config.yaml
num_hidden_layers: 11
hidden_size: 256
n_experts: 32
experts_per_token: 6
d_expert: 64
d_shared_expert: 0
hidden_act: "gelu"
moe_layers: [0, 1, 2, 3, 4, 5, 6, 7, 8, 9, 10]
router_score: "softmax"
normalize_top_k: true
routed_scale: 1.0
balance_loss: 0.000598
balance_bias: true
router_z_loss: 0.0001
init_std_router: 0.0212
lr_router: 0.00196
vocab_size: 11618
norm: "layernorm"
norm_eps: 1e-05
tie_word_embeddings: false
optimizer: "muon"
learning_rate: 0.0106
beta1: 0.9
max_grad_norm: 0.5
batch_tokens: 65536
max_seq_len: 1024
train_tokens: 524000000
max_steps: 7996
dataset: "wikipedia_en"
Below are experts of layer 4 (counted from 0) of a mixture-of-experts language model. Rows are named router (the router's row for the expert), up (a neuron's input weights, with its number) and show model dimensions 0-255. Each number is 128 + 24 x the weight over its row's rms, rounded and kept within 0 to 255. Numbers have three digits each.
Before each expert's rows: "gets" lists some tokens that make up at least twice as much of what it gets as of all text; "comes after" lists some tokens at least twice as common just before its tokens as in all text. This comes from a sample of Wikipedia text that the model never trained on. Tokens count by the router's weight.

# expert 2
gets: " the", " a", " that", " to", " which", " his"
comes after: " of", " a", " in", " to", " with", " is"
router:114160112135106162159109150162121121136116109129124115112153130186170109118110114161122157122128129156143136128123133091129167143048128144140140149127125187121137162125134150122127108124143145100105137139149144136123115127117116150180106177139143097120108124142129088139125141127138122129153141139131223110089098103108126101130152161162135104105154079142133136084139149146113173133135108112145118153116111103135141133110140138106129124163120104135160148127149174097122113121160095077102123114141099175122165087080100140132125119177133115170102121124128106129131126093138133138117113073119108139106167092129164108107133121106126158151121101133133108114140130125119165153124131120139099160123112099103122126070125146113158199142111143112155170133124172171072117146107121
up0:152122177151113122096122139130089110164114147113097144128128119109147068135147135143078136129080151155148121141157109130126095120147124102149109178132141120095124140135135086116094075142138085167108117142139076115109117154159119141127089163128128118125116142163142145157152144128138082150146153132113090081098137115128125119156160151140142124116157133134135110098126120134138166096106255136139101145090130118125139126124111090112128133096117115148130165145165141101091152172107125135138112133112116048109169150100116136148067089134135127127086148125138144132141117105142114121136135134126132127118149125111138135149179143135134164091109127124140114135139128117111161129158111159162132117120124145150117121133149149135105157145140172128140127114134112134082112133108157
up1:104185129118159140074120121139133134114111153123111115093104127170116093117149133163128173146123111123141129094163134125174111101123145132170163102126121127146118136138114114124121146134094145165166151167137093129135149132169137136134181129116134138131137094109099176143144129144128145097114147134113129134154135141121127115130098166104130097145123099129104167125163143082123130173145142173110111118114082112152114129106105141141101133136146113118100131155167201089084150156133096127096118119123113093144074144131081151151105112154113116132119115144158099135130117165125128119126153106070092123152192101153126111106107110134116146115129115134173092117115126145127146135130124134094133118123188066102126116081127141159099119189143122085156135128142099156112132107146171
up2:139139170112099158115149112123132110107139158112119105131134096118116148092159116174080085144109146159095154077084122132151130117059151088146136144154125164128124147127128145116112107118105142100148173153108121140125099122144142129107097124159169125130130132170126084139130107136114090166102163144139152107151145108142156130170101115154130073144109122065108125133120134165116134093176105122186114138134122134127121138162153137069103155121120128128133105151136144096086167115120120166143113131145116115092178106112111111126101110101161130158107185100179112122153149097131116134128119137107164099141100137136098123172139150123154134107165103124128147174080158151178140107110134131129136173125099108102152110126147109093108137140112144098149138140118119144151112122151135
up3:137171149100130096108153128117136126125132130105132096134149111134109127156104185151094154146141134109118119126176132146122150144105137119151120132094135155162149113141116132110153109152135142139115147169130085129158132144128126112122129103085139151143156153125141161145116146147134127104126104128118126136100071110120132100162109171136142118127138127143103130139099157137073199131160114157111167089180141138133132084135107142127088113148124121123172150162165168108156125123161139102092107127094107095138118131097093125184140131158124085122117118115113099135131126136148136116146071102153159137136151094081138162118098143164105094112124111133108073158144153111129179122140123149151109128090107132143080089108103131177127143110096130126129123095134126067149128191127177
up4:091107093145181131130107146109140116130111093143129136111126149128132127103089089119121159130121174096169118172140148103130107121119141131122170067109157126171120078116135089153148131111129171133129140152175106131139166122139109128119131138099101142107188102177095121130151095149116089097125136111151110104103083096144107110123131131075136106141159113132098133100167165136112135109129136092146101162120122109122126133118150123165139115146144184155109136123175136141124129135120106111126137153145107134118106150096116179126154142132162150155125102105138147113117106116118141203108167107157114080159146095128112152118134100118114133152109093156098101125151154127127122138154153073166150157111122095146182159145110109139123095117144177113122159107121156103102135141118119
up5:147157136113123126073143141144116154110102172163142114086101137144131107113140126183140099179142160144156183118102128116150101138103162129125103121082086140112136099106132127084115173115157131108175124163078118135123121123144133177143138098165130083162116131161157126110126128155140124090140145118124170117145077124100165086155162130100116116145113144122117118146126124132121150111121152168097162139133131152075156176107146147152150147111111135167111176103133135107129121114134156110136160137098136145107181149141095124129134111117140115099181139131127109148085115110120076098161143102118130132105107160126138115104175133127140122129127117137149144121115156124101130126094146137120131114111117129101106127177050108108130101133130105184151122137117135125098073145115140
up6:131129126127103095128134107131114117142122090108160168105124131113131128123109106159127153116082105080118138113070137136115139124144162131130120182157106159143135131168162153128170149163114140114133109128151162176138167162127139112163141130117100115111126109139134133126117158151113124125096160119089137109133135113129129126143155139093149080068102135159129157096104122117132133146113101108156135099113189136156114115076158135155135144151089102159127154092131149113100125116136076131124117094114176120113113146140131176113161140156114144107103129148151152140164140147134108172141132168146138133158078170089166110101097134136100132103061105117171144097144139170109157136084087126125090148113140133170134112090133142165130103109117160100159105139137113137127156112106103
up7:153098129146110118156172122157132152167116127143123153148165067106138180111148103093089136149153150121104128113132144111186168146131097118148157112145104138100133198155093114131112088163111090139086085128166127169184132130145134131124132106216103120102129125161119134122115142116129120135108157146108132119124186138140100121125104144144128111145126155136122109125118131130129156135128122117148153090150106143132143111098134110135150092100128110147116115137162161133087158122138116085134125109129092091147168101146111104116096071120131107106110103133129156105107131118137120097118099113116128134130191138152146127151161108118143106082129144140163126139123144130170158139173133114155147107131105140154136096123151118143119095088102134166172086080123139131111126147093140
up8:158111078129152123157113148076133155152099104090097159158175159120165114126114113127138101131133120111119108124107118106101122112116153126097125117122103111146129120139213141143111145110095149099113123123138135122102158109090152150155144124124110110125140130153119140151131127105162118175150137141060134146113149111113089126162136131122113102140154124175152132132098053120058124158125135130122122134113131115168153197125118103148133103120095108133129124148128104127145140134127133131150104133146126185138116114148119151142158181077129155100104142134125108133137157136058111139114150112162116117116101144127147145148128161122157145161104104141114117070138161159099118116159130087090120147114150143118103144126117174144148147103146142095102159166122158127083141112105155
up9:150126142138108186170102136187152140124121095146148110116181122150145127132110101135146181143123103143131128160129136067156114113091118181135101158111144151090155137116132196120128068105127106102120131110148133103136126136140126143139155140115120109119119129148152132187131117098119134146138126147148205136067107110111114124129190155122110124126145128144083152126104117118092146149154115125136122092133157125147173084148111148126152106142118126096119124113107142117160109139137118097085101116150078164160114095118123113100121116138149109159102111159107114123115154114105131092133119122106121126143164085159096135159179122134123130148131128118153104085172134106101119167093106117132110135110132133128145130078082121148135136133104113122143142151126108130106192129151157
up10:119118097110113120159108107135163134153097145119156144178150139127167144097186147140132150099111060143101137140102142128182135124149135099136155146099135126126132168138112143133114116149116081063149135114136170140146133128163101167140130092169146143105105152139115121158141143079108122136121131134154116078096137128152118143125141116126104154093139111122125092109166113171145128133135098112127063145070122113108126135132124137121138102126116102123132120171165099166111097122136131141124150108147110118112170137149106111113133147147112149124107163112113135119090154120141155164150111110142120177141123117104183128125049145098111165129139124114123142102105090114093174104179124116128093131178152122116140117102179112139155148128104139162098152135098164138103146133143115
up11:147146098137172138155116137113107161137117132089113159143156110156131126150096152127089134114124099162139109114121092173155171122092110137100095139154135144129087142151155152131100119121143098157128109122157125166119145145110141142136091112130115107112122167139114115134121155161097154117146139122163149131114138165085133135182113153083161166074139134111110120097161121126131174127060131126114107118129141109061129125173066134133152094156114115125135144120102151112144137075119086155080136124134110116112155128102144084125180119129120143105132132112127087152127185114175153113134123110098188168165128097112124136106107108145134129096127151130118122131134118109137122139132134115156101126161108154156118147154127142130103169108146163150095118127179105117158090117102139
up12:156103104118102139174130136134125093174145139131181144142135168100174108138123164129123138116084104123139109133161187180134086133154170131127121114159145076142141106142116151123155137097153126121156097146134097129109095129134134112147141126140141148127100139123115106162117123119112148139086142159123117114158135109152157144130116101120125147091119134148107170124103169169142137151128156110087116142105085114117113159095161089129131146139085091118122155092162164102162130167129117166142119131123063104145137109117125138120120128154149149160150084068131145128076131086138113102130157142161137160125165098096151117163114121116114106113102137125127118165151142149162158102147126142130122123094085108095104140079158130149117126119121113111149123119167131101103119145056123
up13:127150104179127136128134112121121117089116163125130129128172095130099139119189128124115102118131102187132127119140126148061104098170121123149145107131148169140126129135179131130138149115102135099124129132135138185113111109117120120179145111142108109103117148143176141117103105142121162148145172120146122116140124084109175121112138120155141154173137130127149115098095133149125163127143136137147183127137110136106114147102125168124105134118145108151165116113152131132096168170150117079146140165108148100099098111144079118126126094128115159079095157126130120106131095169104086107131162138160126145118069177147117099125147097118127118134115113150098118132110168134151119138078133072113170158149138142127137096114136134065151177120146120108126134097089137135129105095131145
up14:148126129137083115100141116153099139138141186097153113125086140082113110106146145121110150121118116095160098147122159141171125111130093114144114128124087119154119087079147077139172149149112119171149128166123178139135145128140177103100138117137142100134143120123154092134123151124123161115095114111112117122109101147092121115128101135113141113137086082143133142145123159112133178086116127141074106146127141141117111135116139120172148121108087120166174106095172145104110121145124126074083135136095114118103131105153130126128175113158125103119169173160113102139125123155132132139120163124140124182093134132126148121111130161144139094131154091191160152106118144121130112119160118105155145152172161150158174140164129137085119164105157128132101137109131081144112120140123098
up15:114181102101122106154133104168107164131097173137113115111121120194138120146202144189118153151114118120156143118136147122103127154098159116115130132113141123077137087153092140111137123132110136089123151155112138187148094149124120129170085102128138114134144091070130158155122123150095126091154144122143175119156142157131101141090124128089126116156145137164103147143143127120141114102161155138133157141098122125124146111049114116121170136154124147074137114121162128119114135119120120132158159120141116089127153137160136127157107125115102143119089118087173116134157112157085107125168136126101150163124099116157121079101082122157133123089110150124153156136114123140144140133095121141116153095129119121113113121082127140141121134111069132132154145150143106167127139126113111
up16:108104080176128150180147165167134145126138139133135126147164119131117100105161171157128102116111092073098145105121154128114148140096146181116092092116137163173152144110159133123087071091116105116149126132172150128176130156087117135135122162165119112119137108094144128122150143134082122134139150098140126136118126136095122150146160138130117152080115136122099158143096132132136116145168121087096110094155111167124109164131127158121095141172102144119135150122142129092094115121172107143090125097134132142174175142114119104085168089126118143135092114106123105158112143141148114100159131126124112134138113104127170158162103142113117145076118107121104099118147119116122117139129120157134174085161124097134113158070120140162130109175150145120148113118110136120128129102150116
up17:131102102148125124156087124168129153153147124130107115131145097127171154098088115134093149118113093161122098121125108109138139140086148123123143178161110114114130126132126132115096104116113124134154123155131084128138088155118132143135106160144125147113134160102078141143128158140105142135080135125143124086131112132130101137133157106119187122093168155152139132114157146110080154147143118112098146171164137106113139111102078079125143135193128124151096087096119152125129136140120086126172122143124086107131121136128143135114129117087143109099140163149143106154145129088140103171156158124156102128117119112109134143134116108131119170090089153132085138153149161105172116164172115154141122144167123124154144107107145139166116080088172106117143115145195127178093128160104119
up18:145113166157101109093129146105104163166124102105126138172153125099202092130136147093110124096107140104124099135086129095151176146115129158118152122074134136145120160111140142162108096103125104133108113129152163150139108131095164118127112154155125179068128115131109119132155120084131164108103130140116101106074150120123109143113098154113143202132131150105146127100134185146141144126130128103154135167090096094112114129133139162136152112135180121124147090142132112160128139119130128119154145140128122164166137112150128184112090123142121132129126092118165123123137155115117155168133098134143131091181098108125093158142169122138144141144139160130097111130109119121163097097140109106128120117110113110164140126096125145132070160107178117116092119110146113134150117159098129
up19:132124140153103153133146149146133181138085090102135129106192119142102155136145123109098096098126113138104079137116158160118163159117107092093120084126136150102109124145126122146128107134087156132105139137120147103150081120124104151144161134104129165136106132164153102130158129154152103111151140139133168109148138154131114137136118135172103138147112134115125117114116111104077216123139135183127091085182130116123124076109183156115129120132122179170179142093164132114142139133110117133130140121124140111104109124122160129113101115172127116151088141130116170122113122150111134136129125123105130109108152119103086123138130100155100106114175156088108115133128185157123161117095144159136112082161126073149103113100150120151108112105154116147115148148156146134150098141130139
up20:151174132134129068131104163118119106106106167155141085135128168125123118173101093118141114113106101093146136115117132121117129119142181144175117144098121145125113117122105158159094137176117138163141105105116126139142097127126141120165121117131151157129153140151204102170171134122148126134118145141099124156130104111114151098128114101102104115149115105112118188146127140163134119094112146122121123115122104078127130168134159146118146167099118154165096117136162126098130160141139127152122102137148114139165134145124137133140174142144116073120132137121096121127109141109133085152168129151143112117168121145085144137142118119166101115158106145164196131075158086133151113120093080139131114138148115116127124115107090044130134137165114100110101113123127119078114140135167122
up21:136145138117138110163095180150116148136116178161152087092132124155139092115143147129147113135067121118182122111138141128120125180123109135144104132151175159137159123087095144155115118119180102113127077149124156119089092151112114147091122125118137127153098179177101127169115120110143090140126119122169130139100128150132123124092118142140119148128145114129141132136131125134094188133106112177130158121118176086113131116129129110132188106153103105133151166128109170121131102107154083115114148136070153142153100131098123104158118154161156102105108118088132174107120131132163118094157107108133144109102107150134146164123088130148132123094112142165126131116154112112129154122145105104148140114107084103158148103135114110091169147102122127133142087121124146120173131139108166
up22:121125138148085108143161089108108150127133156119137132133115087128124131070174170145123135158107135168103170101126168121142145126161140138121137074142136091112110123140152079138119121143126103080105115101119170135138129108128197161118116086150133130134118117134129119134144090150144113148089104104137077171206120151178167106120103124135103129122137147108150114127100122100145124137123111118118109098107137128127094127127180152110141129164104139112131122145148148111077135089140112118122174160141167084127124127123092134092161079056098122164142132125138194162119137131123151132114107124148108116107119129135075142111179129141108124132174137170119116128119160107122151109111162120136132136121126084138105138131141174136144136117155113091110149129137129126120141142161141
up23:149138137151125120114118112121136124178157077163098147102141130119104140156105095099109091123105090133099133194141139115135149162162162088110131090114112173137176102121163129120143131131163176154077147105137146145147183104133131129081110144149148141090128121149162080167150149130115096151116123127090129121101103146110138112143099155137129119101088143078162151099174097067115100159138126106121098083118108128111114099111154186107108156143140119138147096151133132157117120172108116136140145108127119146136125137124109120121107129113145149131122157130130115128169148143152160150165157088162134122166129146114143152173107116128114143093109131150115172124114112144122101127165111126160118113111160124120095119077118143118147108073102138165137139110101146146139159114124118
up24:157092135134166132109116165130171117122103138146121135161144139143110134183096123139152154084170129122161128127125174122153142130118089151110137112149171123150137166179132138161123102146148121113114083113122089159122140137106127119115120118109150173104126114107091161108126170125124126111077103165145155149086112128104117109141143155158146119108145164139099157150134153087107181112134098129125104092111103116150117126113114135145159106108112146115109163123140115129113188144118105133165097099120118154145167095063120145118114105110139129134118124125122143145128147093147137166116062117107130110105160106121147106139122105139112123073125152140098158198156154094149115120174135124153116122125108122162141117087121156101145127099105174114143142120122149139114107151057132
up25:119173113114160112136132110178106120098093079131126161127170118114086154165145072140131141082127118115126113132134157118088168154122105135116119070150116143091162146133134109146163112173158149119106115142093136156095144114151145111161128138150120107120166120134135146154115164103185075146129085135127105140066141175130116167098119111185105112141155131136132125103148118120109166142116123132152138084095149126129153116119135103094116110157133134164132138114102167105114151136142093154168157141118153169166127076126095127081124136123110114106137109108150119136098117151129170145113136096109116130155127073152167104094133122105144139130109139111119146109176110150161119129113151146138128124115133178122116124103122088092128127103166117116104144151157154144153114154126120
up26:132126177135143110135093115144116097123140147160135132113074118126136109108112191104145084132106181171126166133175133118115140118092165096170151102131146142153104121126122104131133135121140125117111098094117091146087107131153111096109128144117124107154155112122132128125128132160146075092166110120141134109145122134154136102144122172155101120126117140153122149140096151113146091117105160072161148168164099121124100108078134148123143107118117158146122138111196159154160137118115106139111098166131150101095079166085148141141164147133097098134126111113139122121102140126123171093138111139130144057092084182130152137149147138116090122146146110140167138128123129166105104105119147140093139138132122152128089087165181154113116130144148136117111140113122140146152141149101125
up27:105098163137119128125119116101124128113158074122155145124118119131091131186083130167129150073183101106122131129130119181143139107132112191124174099155093127139128128091134147126174169159119110156148171122129158142136140119127139155125124122137125127112143140140202098136148164132107165141109095112161125106123122126148155180100153136128126117118144127134079137109138128099127110104122097097122115092169135096155118153154136123146115129171126102159138116110125102149153157160090126132113112083156157122152123168140126119111145118118124110143141063179131147101146117155130167117122100087156110071144122144114108112135126096113131148126128149140144128114134114148109143113099161106177078144162118128110110108162124110102097103150134063109157147090113120118147148125120130
up28:168094165161073150147156106123107142128096168115145139115179090162113128130151094092143132108133140154119135101117132141139111160143094077094139123151128152139101121121140126151130122124121103102128118096108176131144151133120151160142098104153126141091126107134157137150117103170162143123127149133150125147153103132157135110084153117128132113132094136123128091163078128104101118129115121175074128102154130114123074125082154137156091118146139060104112129135157148126100185138143140111117151159086142125128104136164085116135133155136126131106088138104113135136140116187134118091107140100159123139096057121167111161098173101133143105130145133160118116140150120135118162135148148128137145161115132107128129163083134120116125159145128150121114139128100109204161112131149108
up29:081107113121090156098148134126144111156132089139146162099120113151175132124140139136111139119148127134141138128146124131101121122150151110125158145125113180132172171127120109129132126130172166133151123131111083173117112142119079171105118108091105114122157105093098139158125181126188149101183126107126121141113114113143097128123117117121089134134137161126125104137161213151128182102080113112144142163124137153145099124096134128084108159143117147127168115124151149126098119155123089088098132129104120147140148139118122146076124069180171128118119159098126161113114130133144110144112156114099087103130120067106150137074122121152142114127156134138105106121178090155106148130134118108148120135163128133106153123137134130153118158107138109085140145124113163141119092113134107
up30:157131140156109141128147125106150102159105093158102124115148119137127119148143093131083177134105101092137141116095093146130173098090147135132140121146119124090123180140148112154171108127104147107119113127147141134114169103097149107129122139093099119097115108118127141125117125118117095142106100112141132078141150155147144139122150149131118125094135138121128121105130141173125129120075160123095108096146102108165154097121149148122099117126098141170120189132128150109117137151150127130126117128146133168147167100159115156118061070145108127166110094134146182150143127156148162130125139136160134142103139119124135109125143138147115117144131104133099130139122081119148095206061156103135088129132141105184126140113122178104103121111122095172175136139098155171128172117154119
up31:124142191167117139140080129145132157125144096148147134105147138130114114106112132110117130164139150132123160161130123119089137110161112160148099121108129117124143085137145148113121121117139128148120162104117147095123165112118137098125152141089093110135170164130121108136132124078149103156149129104135149091112104117110127093158171108141128150096114082141120138162100128100137157150093097136132093179151149112126089128122104110147132136172116142180156137135106173127165141132139132100089114088114110138126129099132140107122156148110171146193115088121125062134139115106116159085146114137149153140140155114218133139097164110142141118143121140136150144111105112159118129173119129107125135111086153168088101110124105117109123092114115089122155095124134127105122140128201153
up32:138137100131146127144126114123107130129134070104109133162160088120114120147102108080111123133138131134160145129112130127129107125122121209123153081120161149093142191137113184084134151182134148138093127086086086111140100105102103116116089120104096113159137175136133134142140141128146115114162128137124123150092124109172121124131139114104147129161120106146109125093134153139082176130103144119127132113124126144103152140128114125113153114113076133122206135124133194114148137141136113128089128127151081156131114135141140137124112123143141156175130098137109141112131128167146089143103097067089125156153164101163126174141140116110165174132154092140091122117137099169128138138144143089140113116125151117123138130113119140109137173129138103096136129108169116157097139142159149
up33:155114150111110142140153124160149083173122160097140101099156093158144138089166120119107180139091131142129153123154140123146160136098181140118135127155109150145128166132140110150130127165147163086124153144144152125158090132137113119098089136129090155121094087146155102145100143144084156161138123101180134116133099155175096118106126127106119095139125154118124163133111159147156161136157147140128129140140120104119129108148098139136104104158094141087119143070112153107131146144158127141116144114096120149136098094117146136097143113130109150115084095120157155144074155103162135066136139180125131172101077123122151122127088158119140114128140122134114096164135146084102121137119155118153107126102139089127116131079145113141096120104112197153150119103106107144132131131116124
up34:162097119121141147182150141133090195091100142117083133107141088139156132151152151107125137129124121120156140115083141148115172105052105108116139151141069153111159158115133137129114150117125177172111158138141122089163137128113115116133119119144134116115123174078143109147134129147167119091093180136141167118171131129109156116134114155128133138123124088119114128126115141148134175098146146146164106130119145113110107118113107151137146113081120093140122168095113147116136139084148116084147139139121124135122155128161074158123125130154150103161114137137086112144125114123113154134112137110062116138147157122132171159166119115121139133085145134139097143126101142124160095118140082131137149176123077113105117113141126149150156117099126133127101149130081102123147084175120142
up35:129105131122152107175127113120107087112147134155105144182123123127136109128154107125147159118131111154125115124093108109157097120100108140151164129142094170133120143122094129127093166109133157120121124158158158124108149156112145128102104156136145115162107114149147098090113139132130102126124142120149070081143135168147138116078143131111131156118132154147150116091158169149124142135137106071165129202134106130091150157123129108111084112141137121132121129121180152126114090097125095130130139138133143141122126108116121135114152148107153101089124111152084093179113150144111119155147152097122129115169170092140145111119093097138138156073096099121153150139097126170111133133159161105136202154111125134145168153085165120132109130111103124101131149161168155154102095160140105
up36:160124130139126149178126148146098083117121121181116147126139113119144144125156159159110148138142121139141109171133165120093121090143111085124127132169102173125171167140118173102110149113135131124084145130133156132155122106098144105157108130140130094142154114123153125153133119121126153140139104140116205142123125143113121097108105149086139120143186118119083167087117109111121127142160113095103161085090150124153133158129118127083144128125084100077180142146121153147145128145161120079114150119167085130105149123121114137129111120072177124120127130133132152074107104162118149142096102111146125112152131123086175142102128126141137180161111097117137125106116103138136120137127162116124098149137130147120103148108157115099182144120138120061151134103140121139096096123148129
up37:141202143115121152131157087133141148132105087138103116099130099164098133100166147161111121125136120085165142139140125132118158119150125128092116124147115130145134160101094146183125096154153122147142140113135080159121130114096133076139127101096115148098150081133117120168153154112127106108137136128125140150101105111125116132124112116102172123104116116211133114107132155104142149115130115181111152099124107088169131080144137128095161138115135147159143120088124126131154130132122152113104140132126131148136098108125123144108145153128129113123118086110131134138174155092121096135109140090125155122112104102155115128114105177157119127171123079174140088100125106069139130161157096111152163140165121141119109173128136167129089142131143128168148123117136149080114176172146160
up38:153134116112113133126097079108151112142135122120114114131137141156127177096158106133139167134130117129162138180155181109148141140137112145134138127123130137116156161178144146062132106113152125105106082130136099127062092128157112130173110173158144187151126097120124123134098162111092110107123147132107143098148136132150102105160109169135100128114156141130083147131158135145151127117129138093126150166148131186111121159130120152077115153134102123112149111134131126123135151166114122151120153152159097203099179110073116123145105106104135144124165137101140101112119127112109103139093146118117115117118107109129156131096076141091133113092105131142132133112117098159108119123090126134123153138117100151067131128092154175136121151126119177097146142145161141158112140128100110
up39:126136122127133077129111110130125159110127127139140140143126120141132118131136155140119148150113118132145125142136130183135108136139118109121090136125040145064102161160158158148107154117070100143138173150124163120134157156143097152084154140117122130132096132140084093124149160124124138110120124126123171117142181125086094096127122148123122101134110139132166104125156165125084145127208139091134104107099137129141165172109137149131146123116124098137113187133130140121158134166115135106147150115154178125123111112138111188126098115134111152138139142135180075176149145083119117128110119128135134179140109145129140125114125122091110150087125080092147137136157104112136139155151100125135142103096123168128132120100115147113104042108125128139123142098121119128147118117138126
up40:123135097130172132137118123164110127127145123152115110135094137144129115127088093145097118116149127146109132107171130125143161087074143089123110135123103136134150121093123125121136125133083158113137158130108133073122136122114184140141148114132171085140132179131149127123146141149139119122136148076104116140127156176171184143097153104130143133141119102103145131110133136144115111117136146122135107105134128057126128141174174099115128140111185147152109113122169128096140085120136151089149173134113114141182173099102147126111137093142078121121130151122105154108131122119154159135134167127129132123120115143096152101122123105099129146133159113159150120138126076078118091184117127160093116142122180131167096090154151128141094122119098149150143140170110148169112110083098132
up41:141111134125144122114155118120155171154120166097098122137097135115087169169129140105091083102100108151154124137162141160174133145147121123099142106163123125116147121203119122133148131140088110122150118165077164172133121103157123153106100149130086119123110135140119113122135099139147125123068133101118100131098135114160085162124139095102102131148084162135127126086152108165128074132146152126137140168124112156117118187124182136139137101119083108128126149100118083156105120156137123145132098128123181121125141189138163141146104132119126147105137108083117147126097140163151123099082127134137128107102104126093126179131132124107142122105132108108122135134115102149129129124147147127107116129161124098102181113184176125130142146110172126121171126114138158098137107108112132
up42:148151086142119186086175157143115112161157143168134128095143148105116159076144125132149137147107090119104140144152176154126128180149094084153132098105073120108170115104122133136146087158114159130160134128124105132103163168101107113108157135156109078135158107094114118156128140126082126129105137153127165121118151153126142106133117138125115108127117096137101100118127198152115133126135064098116095098132129133155134119104167143120134147136134179126096181131107195107093155130131152101127119131130113142162104103150110130108125130141141132124132151143132107118156130164158118105148118107096147139173121148117151144100090133113143147112137102120120188146139114148146100079114108120108108107135137109137132149118147112122131108136124168154139081129073109139157099118129097
up43:134133109145138114177126099101141158112146132112160104150155101112114081107142084120098192134096091114103120099186146095143118118150117123128126170107117162111172144119108147104139150131133128085131133126169156134142066157103127166124137169121151107131137131121111120165123133137132112162080148119158108116110138142110117127120114121151140141125166114096125143089130164142146081115163105125107119117138151115092118109144098171143125152146126128105149110119159156158132076131155102086136107128127074109111135159091131116155161122128140118136146143142144124104146134102144166111107110081105141126145139094133159145126124115143121109157182111107137156182111133129131100149118191107142155143138153139114131102180154144072109147120136142157126112074123148174129077103094113
up44:123134141108128125135136100136086163109079174108086112121151144095141121157102142193063135151141136149136147147105139142182122119111144137117142109127152102135135115121085149105146120116120087172123080145152131168143137116110140157080105128130140117166147162139111147112144143097117129135136113124137180167148102120097109120183182168143076072128147164103125135096092153112091100113136117101134140146123146109097114147125112115109093123162136106181147146117120168100114110124137143126103134138112148132157138083137118157126095153127128127121103132142125105150120149173165117081060137097116123111104110122117157123146112134094162138138112132105132131130145126143106158158169126163154095117114112162142119113116168160097145123139112169109087113103169139142120155118140133
up45:118124104125179122148131146114119150136112089147113102156097122153142150158100132107136175152135139151117148122178128108103120120089119162114134098129111176144180128124128115140109100129151135090127104132181129134135164131076111129137101163126174103113123160123102113117106137114150115109157140110146112135040112137074153175134133141155122139141166154192120116098141131147130092132131113089141147128107120108123165177137122093098135131127150099110107141158156160120127119110109093128154111150136122157125109119082157131196072160130110151125123135148132095132115134138115138119132125156128127097168161088128133114129074105103138141133108123122169139132132109147152132159153104106157150119119154076123134137128076146151096137145122158075127151118167138117085122087126141
up46:133151158149155127098152140134131135132134147111102134126151108103143111129139107100091147112115132136145106136104163135117160140160158168141158128127129123164127100147153102115127133159072121114100157128114134160143160112132151107117137144106104124123090142140100150115103138101104101181117140120092168123139095133143138091097132175137083121128132113142163119098109112108099156130101116098141119123119128183139139107084126105142095132176100102126128169138102104093126125120113146115102077145152137161120108094173124154083188135176154125187172117124159165174098138074115134143109112129127168143106134145131105126092135127171122111137133094116113113099137093115098097100096150079122129132128152153108166149124166161149116141136122138167107163153132183077131137153114121
up47:113114135112133115132113125088094121093153131139134139157133106122143140100128117124128140118163145144134150113136154132145145123112133085153157155153143135147106142104086112128090110144091125132103101159099125164157111126155143141164102091100136182138106114147160154113087126131117116089147136057110098116149093126155104111135116122139083089126103123088115133160142151152141176146142117106168133129126108127136115159122120121130157094093093124147124087151148133151165121148178151123092142145153140120136152113112129123108158160108139165147076099106119120160095163117078130133114104129145139133162115125112135151173136135145141080110127075174116082139162134090144157093117137131139136137094107136125082101121176151112189155153187146132112167119140084109128110164121154
up48:121155119119118120121157102164125089140132136156125121110147120152135101112156142184136145124123105117158193113146120125119117091142135068135090186099119135115156129131128088095142158141130127063128089100106105173135122137133132127093137082146148076129144112141144163109120176120137106114124140163160171098144178087135159078162126145127151116133118093125113116135107122145136127131125124134143105103084156131136164149093157158119170110113079122134196128151144135141121104142141143124140096085092120134114148122122124151141122110177127161122152140134117116102103127098117108125140130121111108113092116165145189125108136182125123166172112125170105153122135134133107122117133137110149143159133140138112116136149118091126132161109133162105168140093081147129114098155114071
up49:139123128142121163147141149144150132177159083135148135095151099137133139126101116118137126127097131155127125112141104115137110123172139105088133174156083105131113157124141126129104107147104098158148137105120141114171132137110109176124168139121101126146138129127140138114140142151128156106108135155117157118119109111125146167138119139132173138124133102101115132163087153149131128135137118168194156073113153105132143099132143131108108146117107101131131088167168129176139158160089070128135122117068134094144129106103117154093111126123200179118099137149131138118096127147102080129120083098148152134152090093107131179160134160085128127147076133147160133093126157116113133143131125140127080115144153079094169128146136120123146168140134154095115132108097121082101108116103125
up50:144165160109109114101137123133107132126114187152129076147119144124166081143117168104130131143125099139127144142160153128108120127130125130118152139140182119137080123091156081114123135112130174114110141091155153153130116116154126184125165117129115147139101105114129089123129121157143129137143132166131131153075114146118129122153147128160134145177142138154162117113146142139106175182122116132119145117147068107110113094131122135155157143132130127104133130142119135105140163137159126120221097108154139162093091126107140081110116101118118187130127151111113113127137107133166100116143113077156146144099088149122165122110149107089145107104090104137122112126153090118110076116145150116151104100092144124132087118104089152094159138135170118134097133143155137146106104124167141
up51:148161152151130151139163124105122111098080122112076089111155141089177124143145140133104142107151124114128118124107194176136104073138129128124127112130135202160093164101121117112129110158151111095149152140129152154132113101118106103113119144109122145120107126137086189167127144124089109071135143124101143122098117138158066134125089126123075102121160141084127125121098147111119201099156118109137101126150113128117192132115140132130107134137129148150133102124167140138119166148135124122116131132092133130127164120099078109170112101150153114156099108144123136123145107147122168126084132119105144106104112127166148110086100161127140139095109144128132136130123125138137127116154137118148151182128087138150112108110135119140088125122138157141122168106116149132143171154142175
up52:113144115095155098130142149109093108105105136131146134093117093160116086113171108134188132122143126165152125082121149135135135149106112141147158151126166139144065145111065141134114129152158117088126083167186120166142068141133118124130125123145155086155123083140098164181099126149133119118159126141109109106111153171108132122151113154162138106137181158135140129165153154121055115133180121094127094145098132128110143139104136097103099122104091154110094143092171123116131153161122134139140137122134118123127139147116136125154127118112155147122155088145106123132146108080104131096134126166136133118126132151165125138165098086140153105104169145112100135114145119121117122111157157115133142161096115099118124097146119171120162107122119139136104125090120154148148128142087147
up53:126088121099152101131111162121131185129098087126116148148132160164118102165084124113142098095137056143140107102134104159135130064116178097106089118098141128106151126206135077151121164121104154143118162138097108106167146125127131129119111133107120101144128096127177122100144142139110123115103126129170094164131173109106142139066119112154131123126074123196129123120105137151145103143161148168123076165150118144123136127112142118112134115103100117123124141135128156099126115133150154166135134097132106118185147091129089169126109129137106123110144168136146136142133119148101109140091106112164119121137171119133128135120148162151115151110136160121100140149122138115113102145119146144153145121126162156082128123158142158159161117121168132139125111158119096140124103131139112